config = dict(
    moe_layers=[0, 1, 2, 3, 4, 5, 6, 7, 8, 9],
    init_std_router=0.00702,
    positions='rope',
    init_std_up=0.0282,
    doc_mask=True,
    dataset='wikipedia_en',
)
Below are experts of layer 7 (counted from 0) of a mixture-of-experts language model. Rows are named router (the router's row for the expert), up (a neuron's input weights, with its number) and show model dimensions 0-255. Each number is 128 + 24 x the weight over its row's rms, rounded and kept within 0 to 255.
Before each expert's rows: a language model's description of what the expert responds to. This comes from a sample of Wikipedia text that the model never trained on.

# expert 3
Description: Surnames and their final word pieces after given names in cast, credit and people lists, such as Miller, Fin-ley, Gold-s-berry.
router [108  99 124 130 123 124  61 129 109 127 139 127 133 146 106 150 125 143 110 116 112  93  65 134 137 131 176 129 140 143 120 129 115  92 128  88 125 128 134 120 146 179 148 130  92 121 162 114 172 169 124 185 116  78 110 131 132 166 114 112 143 129 117 144 140 132 124  89 141 128 109  97 156 121 101 126 130 165 159 145 159 123 144 126 147 148 151 114 103 132 170 118 140 123  96 143 127 119 129 111 122 151 132  65 120 179 121 123 143 101 123 131  71 130 159  64 152 122 104 116  99 106  63 162 110 127 114 147 132 113 125 108 143 104 155  81 132 119 118 133 126 161 134 136 148 157 126 128 149 111  98 160 122  77 144 111 131 130 109  97 143 121 113 116 159 133 146 152 172 122 118 118 130 141 129  97 121 109 130 107  94 153 118 114 112 148 147 181 152 107 102 170 161  87 101 158 141 130 127  96 139 123 142 147 146 105 100 152 133 147 107 180 115 133 123 141 101 156 149 159 121 117  86 148 135 128  94 200 114 124 148 107 122 108 131 101 124 107 124  81  84 113 131 104 115 154 117 129 109 115 119 104  56 126 131 135]
up0 [131 111 111 154 152 124 116 127 142 143 127 127  93 129 114 150 152 160  96 170 100  94  98 187 148 136 161 128 125 134 129 103 128 142  91 100  87 141  81 115 131 214 106  95 101 141 114 108 132 136 130 148  74 113 148 198 148 120 131 127 141 103 112 128 158 153 115  87 131 118 107 110 171 151 120  97 164 120 147 144 175 118 145 118 109 111 161 154 136 135 147 157 120 157 121 118 138 130 141 136 152 159 126  77 128 149  83 124 131 139 153 123 124 159 124  96 106 114 148  95  85 126  62 162 117 110 100 108 138 116 129 101 132  94 123 108 114 104 102 106 126 100 122 126 135 156 111 120 165 104 113 152 142 127 143 134 124 135 115 113 168 106 120 153 131 121 151 137 184 127  93 114 158 125 118  95 150 176 127 135 127 108  92 120 176 129 110 100 144  95 128  87 126 174 179 147 157 112 128 158 111 123  68 169 145 129 122 138 109 158 128 126 123 116 105 132 169 143 163 136 131 133  88 135 120  99 109 167 111 121 126 132 143 120 132 143 108 111 155 173 140 134 162 108 125 105 149 121 164 106 134 114  90 119 133 122]
up1 [ 86 167 114 120 113 106 124 108 139 136 160 145 107 131 125 157 106 165 115 125 124 147 105 140 141 106 146 109 117 150 172 160 135 140 110 131 168 154 106 147 166 118 104 145 137 115 116 145 159 116  88 173 129 133 144 164 131 114 134 160  95 152  96 131 139 121 151 113 131 133 117 137 158 158 140 136 140 116 147 190 175 170  98 135 157 149 112 116 115 148 123 136 136 120 119  95 122 161 130 132 111 116  89 157 121 130 140 101 137  74 148 125 151 176 119 128 110 132 115 128 120 134 132 136  86 111 116 126 110 115 130 137  86 170  68  97 118 115 175 140 148 132 139 135  66 156  79 141  99 138 102 127 150 114 172 133 148 140 134 145  84 123 121 100 124 114 143 145 149 122 145 112 150 142 144  99  86 159 108 124 162 132 162 136 138 198 150 175 100 132 136 124 143 156 161 109 155 133 133 122 122 206 110 209 104 116 129 172 160 107 137 161 115 131 120 158 121 137 137 101 115 113  95 141 141 154 100 136 145 132  82 126 149 165 113  92 133 115 107 140 127 128 136 121 114 133 105 100 138 155 151 121 120 163 162 160]
up2 [ 87  97 146 150 133 139 159 139 185 121 146 138 147 120 110 111  92 108 135 106  90 123 111 163 107 121  90 140  98 112 104 178 135 106 141 112 142 149 106 112 155 113 120 107 105 133 151 128 152  79 113 172 166 122  92 144 146 101 125 106 132 126  76 101 145 131 114 129 157 140 114 124 158 125 110  90 132 152 155 121 105 106 119 130 120 147  96 149 144 107 105 125 134 145 145 104 122 122  98 166 118 118 150  99 111 154 108 125 102  90 129  97 125 179 107 157 117 144  92 114 135 157  78 106 143 141 150 144 139 137  76 143 127 142 175 140 130 145  84  90 133 145 135 136 128 151 138 144  71 103 135 102 158 128 106  96 157 146 107 138 118 147 117  71 123 164 108 117 108 101 117 143 139 148 146 139 128 156 133 118  82 163 115 100  96 107 159 152 141 110  70 126 128 106 149 124 105 107 123 128 107 108 139 152 155 140 103 137 119 142 122 147 159 178 123 109 133 161  89 119 130  80 108 139  50 127 160 163 126 134 123 102 128 172 126  55 155 128 123 102 100 109 114 117 155 129 121 112 119 103 158 112 149 106 113 121]
up3 [130 124 191 171 116 136 154  58 136 106 115 138 108 148 172 115 130  89 138 138 107 113 137 114 133 111 140 113 128 157 116 118 105 140 151  85  80 122 105  98 155 150 117 119 140 147 120  97 135 126 108 136 117 116 156 124 128 139 111 111 126 143 112  75 103 147 136 106 100  91 111 169 143 146 104 105 128 108 110  93 164 100 112 151 117 145 135 101 107 107 108  89 135 138 133 115 109  75 114 168  98 125 126 124 108 114 149 149 134 142 171 140 103 160  93  84 110 125 146 111  77  97 111 162  99 125 153 103 101 121 107 110 106 117 195 120 166  95  92 122 123  96 129 136 119 154  99 163 108 127 145  92 117 117 135 130 166 156 113 124 140 135 133 100 131 160 138 115 136 134 123 102  74 146 146 111 176 133 128 159 139 142 188  90 160 136 113 166 149  87 132 109 114  84 106 137 125 164  94 106 118 122 174 109 145 140 123 127 172 132 112 128 147 158 102 128  99 116 120 166 110 107 150 112 110 117 111 141  85 127 131 104 144  99 122 128 107 110 139  99 155 138 102 132 159 146 114 113 123 170 144 173 153 132  83 148]
up4 [143 173  95 115 129 142  60 124 139 114 106 137  84 147 129 126 145 116 137 151 109 128 125 104 102 102 144 156 113 117 152  81 128 127 108 147 176 128  98 177 143  95 198 142 101 127 115 134 141 110 113 185 136 134 134 156 159 131 139 122 143 130 148 121 146 150 153 124 134 106 141 119 163 149 163 135 145 109 111 129 135 126  89 145 130 149 109 154 138 109 117 122 150 147 110 182 144 179 128 164 110 132 145 141 134  82  67  92 147 134  95 127 121 167 141 114 144 127 100  80 152 114 148 130 152 167 162 196  91 105  81 157 118 110 103 114 153 123 134 132 101 162 122  90 125 126 116 116 119 153 165 146 138 143 125 126 123 152 122 176 158 124 146 121 139 126 135 173 120  89 120 121 180 116 111 101 122 111 138 161 146 128 121 139 130 166 148  95 144 193 151 108 119  90 149 132 120 148 143 173 125 154 149  84 138 142  88  93  91 148 121 121 104 135 112 101 138 113 160 120 111 135 112 153 121 126 128 132 123 138 132 121 134 154 112 102 151 118 115 148 141  73 104 160 139 120 155 138 121  79 135 119 147 103 143 145]
up5 [107  96  96 132 184 129 100 126 151 102 129  56 112 111 133 143 113 104 129 182  46 132  96 140 136 103 126 157 142 162 116 112 115 121 144 104  85 160 148 131  80 104 140 161 105 123 132 127 152 127 121 134 112 112 108 158 157 104 130 142 127 138 121 139 180 177  86 146 131 123 122  69 186 112 109 131 167 121 128 136 138 120 166 136 162 110 119 161 123 129 134 124 113  89 123  98 116 132 137 127 153 110 154 122 125 214 160 122 105 159 158 158 146 168 127 132 101 137 117  80 132 107 104 166 129 148 150 140 111 132 113 100 130 107 138 119 156 119 132 136 136 148 139 127 150 119 144 136 152 105 135 116 103 131 146 123 117 108 104 100 138 144 179 119 141 118  95 112 133 129 116 122 123  95 143 102 119 130  82 114 106 168 112 142 108 138 125 149 104 106 125 142 155 138 133 169  99 175 103 164 127 144 123 118 129 110 100 115 115 181 133 120 118 125 127 143 181 149 138 137 105  96 132 101  99 119 123 138 120 173  93 119 117 106 137 135 134  97  70 143 101  99 135  92 108 142 147 128 103  67 126 130 120 121 147 108]
up6 [133 118 127 132 133 134 120 137 156  98 117 160 129  85 100 153 117 105  95 136 107 120 115 146 106 121 105 137 129 126 171 141 113 100 120  72 195 104  86  93 131  65 171 150 158 124 100 155 129 112  56 151 124  92 136 113  87 162 153 108 131 117 118 141 100  81 139 135 162 140 123  65 153 115 122 128 101 122 113 155 141 110 110 128 177 143 149 159 143 103 132 149 119 123 131 135 119 183 138 163 132 110 124 126 149 113 139 117 181 125 133 136 150 155 164 101 128 138  76 110 145 151 133 127 163 116 132 144 115 114  85 164 155 132 121 131 118 121  87 157 140 108 103 145 112 143 111 105 116 129  90 128 122 149 143 134 135 153 113 107 111 127 100 113 130 107 139 140 114 163 140 145 108 123 148 155 153 141 146  72 139 178 134 116  75  80 153 157 139 131 151 115 144 142 114 146  80 105 119 108  81 116 121 119 112 109 121 137 124 134 105 132 108 138 145 129 129 112 109 121  38 127  94 107 141 118 142 122 166 120 149 125  86 146 131 132 135 136 170 156 153 129 157 170 145 110 113 119 123 142 140  79 145 137 114 123]
up7 [141 151 107 105 134 139  95 132 117  78 154 124  95 151 152 143 119  94  88 117 116 158 130 141  96 110 137 133 101 207 157 113 104 133  92 108 113 195 111 123 109 122 111 152 108 148 155 129 129 130 140 170 121  92 116 124 106 153 106 137 112 115 119 127 111  97 117 109 133 124 134 137 146 153 132 125 132 114 171 121 129 116 128  91  95 149 132 116 121  97 137  98 147 128 167 154 172  79 128  80 119 141 156 161 130 142 123 125  88 149 120 129 137 131 136 113 145 159 122 155 128 149 114 164 112 111 167  93 106 112  94 148 101 139 168 104 155 127 114 122  99 129 118 162  73 130 127  79 149 121 126 122 126 127 155  79  95 173 153 119 156 117 112  98 133 129 160 152 157 117 113 167 156 172 129 112 121 155  85 144 158 122 127 112 128  98 147 125 170 158  90 130 164 134 119 103 165  89 137 169 139 134 128  99 146 122 133 106 118 149  96 150 135 127 147 109 126 134 127 123 141 135 108  94 138 152  88 170 124  91 125  89 133  95 125 134 115 125 121 101  66 134 133  73 129  98 132 108 142 145 166 100  69 126 160 117]
up8 [104 126 175 117 126 128 113  96 137 145 171 101 116 132 139 136 132 127  92 109 143 117 100 145 145 100 160 136 141 148 138 135 109 148 140 120 103 143 110 129 139 128 151  90 112 152 124 145 151 140 143 131 119 129 124 113  97 179 130 108 139 146  96 152 179 159 151  90 130 151 149 138 174 150  95 125 165 105 134 138 140  99 119 151 164  82 118 161  95 102 108 127 146 117 124 170 159 119 110 123 131 158 131 115 133 158 110 116  94 155 152  95 120 125 106 102 159 143 157 137 180 110 150 144 101 120 173 141 123 151 121 108 172 150 123  81 145 139  97 118 141 128  91 124 123 132 113 131 163 119 100  74 160 158 203 131 121 138 124 153 106  93 109 135  93 123 148 138 187 138 141 116  99  48 175 129 117 122 100 149  69 153 121 134 118 116 120 134 146 127 136 164 143 142 134 150  89 133 124 141 150 109 108 186 112 131 115 172 124 114 102 117 106 125 137 117 128  89 148 135 114  72 142 151 105 109  82 156 108 163 118  77 115 121 145 150 135  97 128  83 122 141 102 136 111 142 146 127 118 121 132 118  92 158 116 132]
up9 [123 140 134 158 131  79 131 160 116 142 179 119 115 145 138 142  78 119  84 151 157 110 148 146 104 112 120 139  92 164 162 138 144 146 123  88 101 159 109 115 168 139 168 121 109 148 106 124 141 126 169 110 129 112 116 112 111 166 136 121 155 103  93 145 159 144  88 121 131  92 182 112 199 103 154 158 151 132 124 122 135 133 119  95 128 138 109 114 114 112 118 122 117 142 139 169 132 166 129 124 111  81  94  97 160 133 104 197 119 143 119 149 165 136 119 125 129 134 103 130 152 116 123 128 125 130 148 166 103 133 140  85 141  92 129  89 116 133 106  92 160 149  95 131  99 131  75 168 134 114 120  89 120 134 167 107 127 143  98  97 119 156 125 113 119 160 130 118 103 120 140 139 141 115 123 114 143 132 148 123 124 146 108 124 130 103 134 154 191  87 136 149 131 134 117  77 158  87 125 135 114 152 126 144  78 120  98 130 129 152 133 116 119  85 107 157 110 134 147 173  92 121 140 118 175 109  91 180  96 167 124 114 116 125 148 124 132 121  87 149 109 125 130 102 159 145 116 108 156 100 142  99  93 105 152 153]
up10 [116 114  93 116 107 110  98 114 190 100 156 150 128 122 144 112 118  99 138 104 122 128 107 145 102 105 146 154 155 143 142 104 114 146 108 122 102 133  91 112  96 109  96 127 117 144 170 123 142 134 111 189 152 116 112 118 118 104 101 121 104 111 130 111 163  92 109 117 168 118  88 125 141 159 123 153 119 169 128 115 109 126 108 142 138 104 108 166 153 136 134 143 118  96 118 157 116 129 162 134 163 126 142 101 143 145  86 151 117 184  96 146  97 112 138  97 154 136 123 124 150 122 115 147  86  81 135 128 109 121  90 118 158 170 181 136 152 156 123 118 151 168 144 117 148 127 107  87 113 133 113  92 145  74 156 123 162 156 122 137  79  91 120 103 144 118 155 109 121 131 145  97 144 172 158 148 113 151  91 164 172 137 102 168 145 161 143 137 149 132 155 116 134 134 142 154  98 113 115 149 152 117 126 110 121 123 142 155 122 194 118 158 156 142  98 152 164 140 133 177 143 156 130 175 127  81 134 105 102 119  94 111 149 113 110 156 153 116 113 171 118 140 130 145 179 117 138 128 115 135 116  92 150 141 163 112]
up11 [112  91 114 144  99 128  95 128 132 117 140  95 101 122 146 149 126 195 116 123 148 106 172 130 130 108 124 134 127 112 107 170 123  88 154  95 140 133 134 122 118 126 130 165  99 151  86 164 134 150 128 104  91 135 170 164 119 135 124  89 148 153 119 127 101 123 128 125  85 135 115  94 169 119 130 122 133 148 156 130 171 155  98 126 125 154 135 151 155 124 100 126 119 108  93 154 115 105 123  77 112 109 115 151 152 151  98 127 135 117 115 113 177 172 109 111 147 107 146 115 136 156  70 155 115  94 148 167 138  99 114 132 142 125 198 117 124 104 126 135  64 113 112 160 174 133 114 148 128 146 123 166 131 105 104 109 183 139  70 155 148 133 153 138 153  77 177 150 150  90 166 132 118 104 141 124  98 155 135 100 131  92 126 119 132 142 104 129 176 139 140 110 108 133 117 180 148 127 122 141 125 114 103 142 126 159 137 125 106 145 155 105 107  95 109 111 144 162 109 104  97 153  91 121 106 119  91 144  89 115 133 110  94 130 110 161 126 135 109 113 152 174 113 112 135 135 118 157 128 135 119 111 163 152 145 140]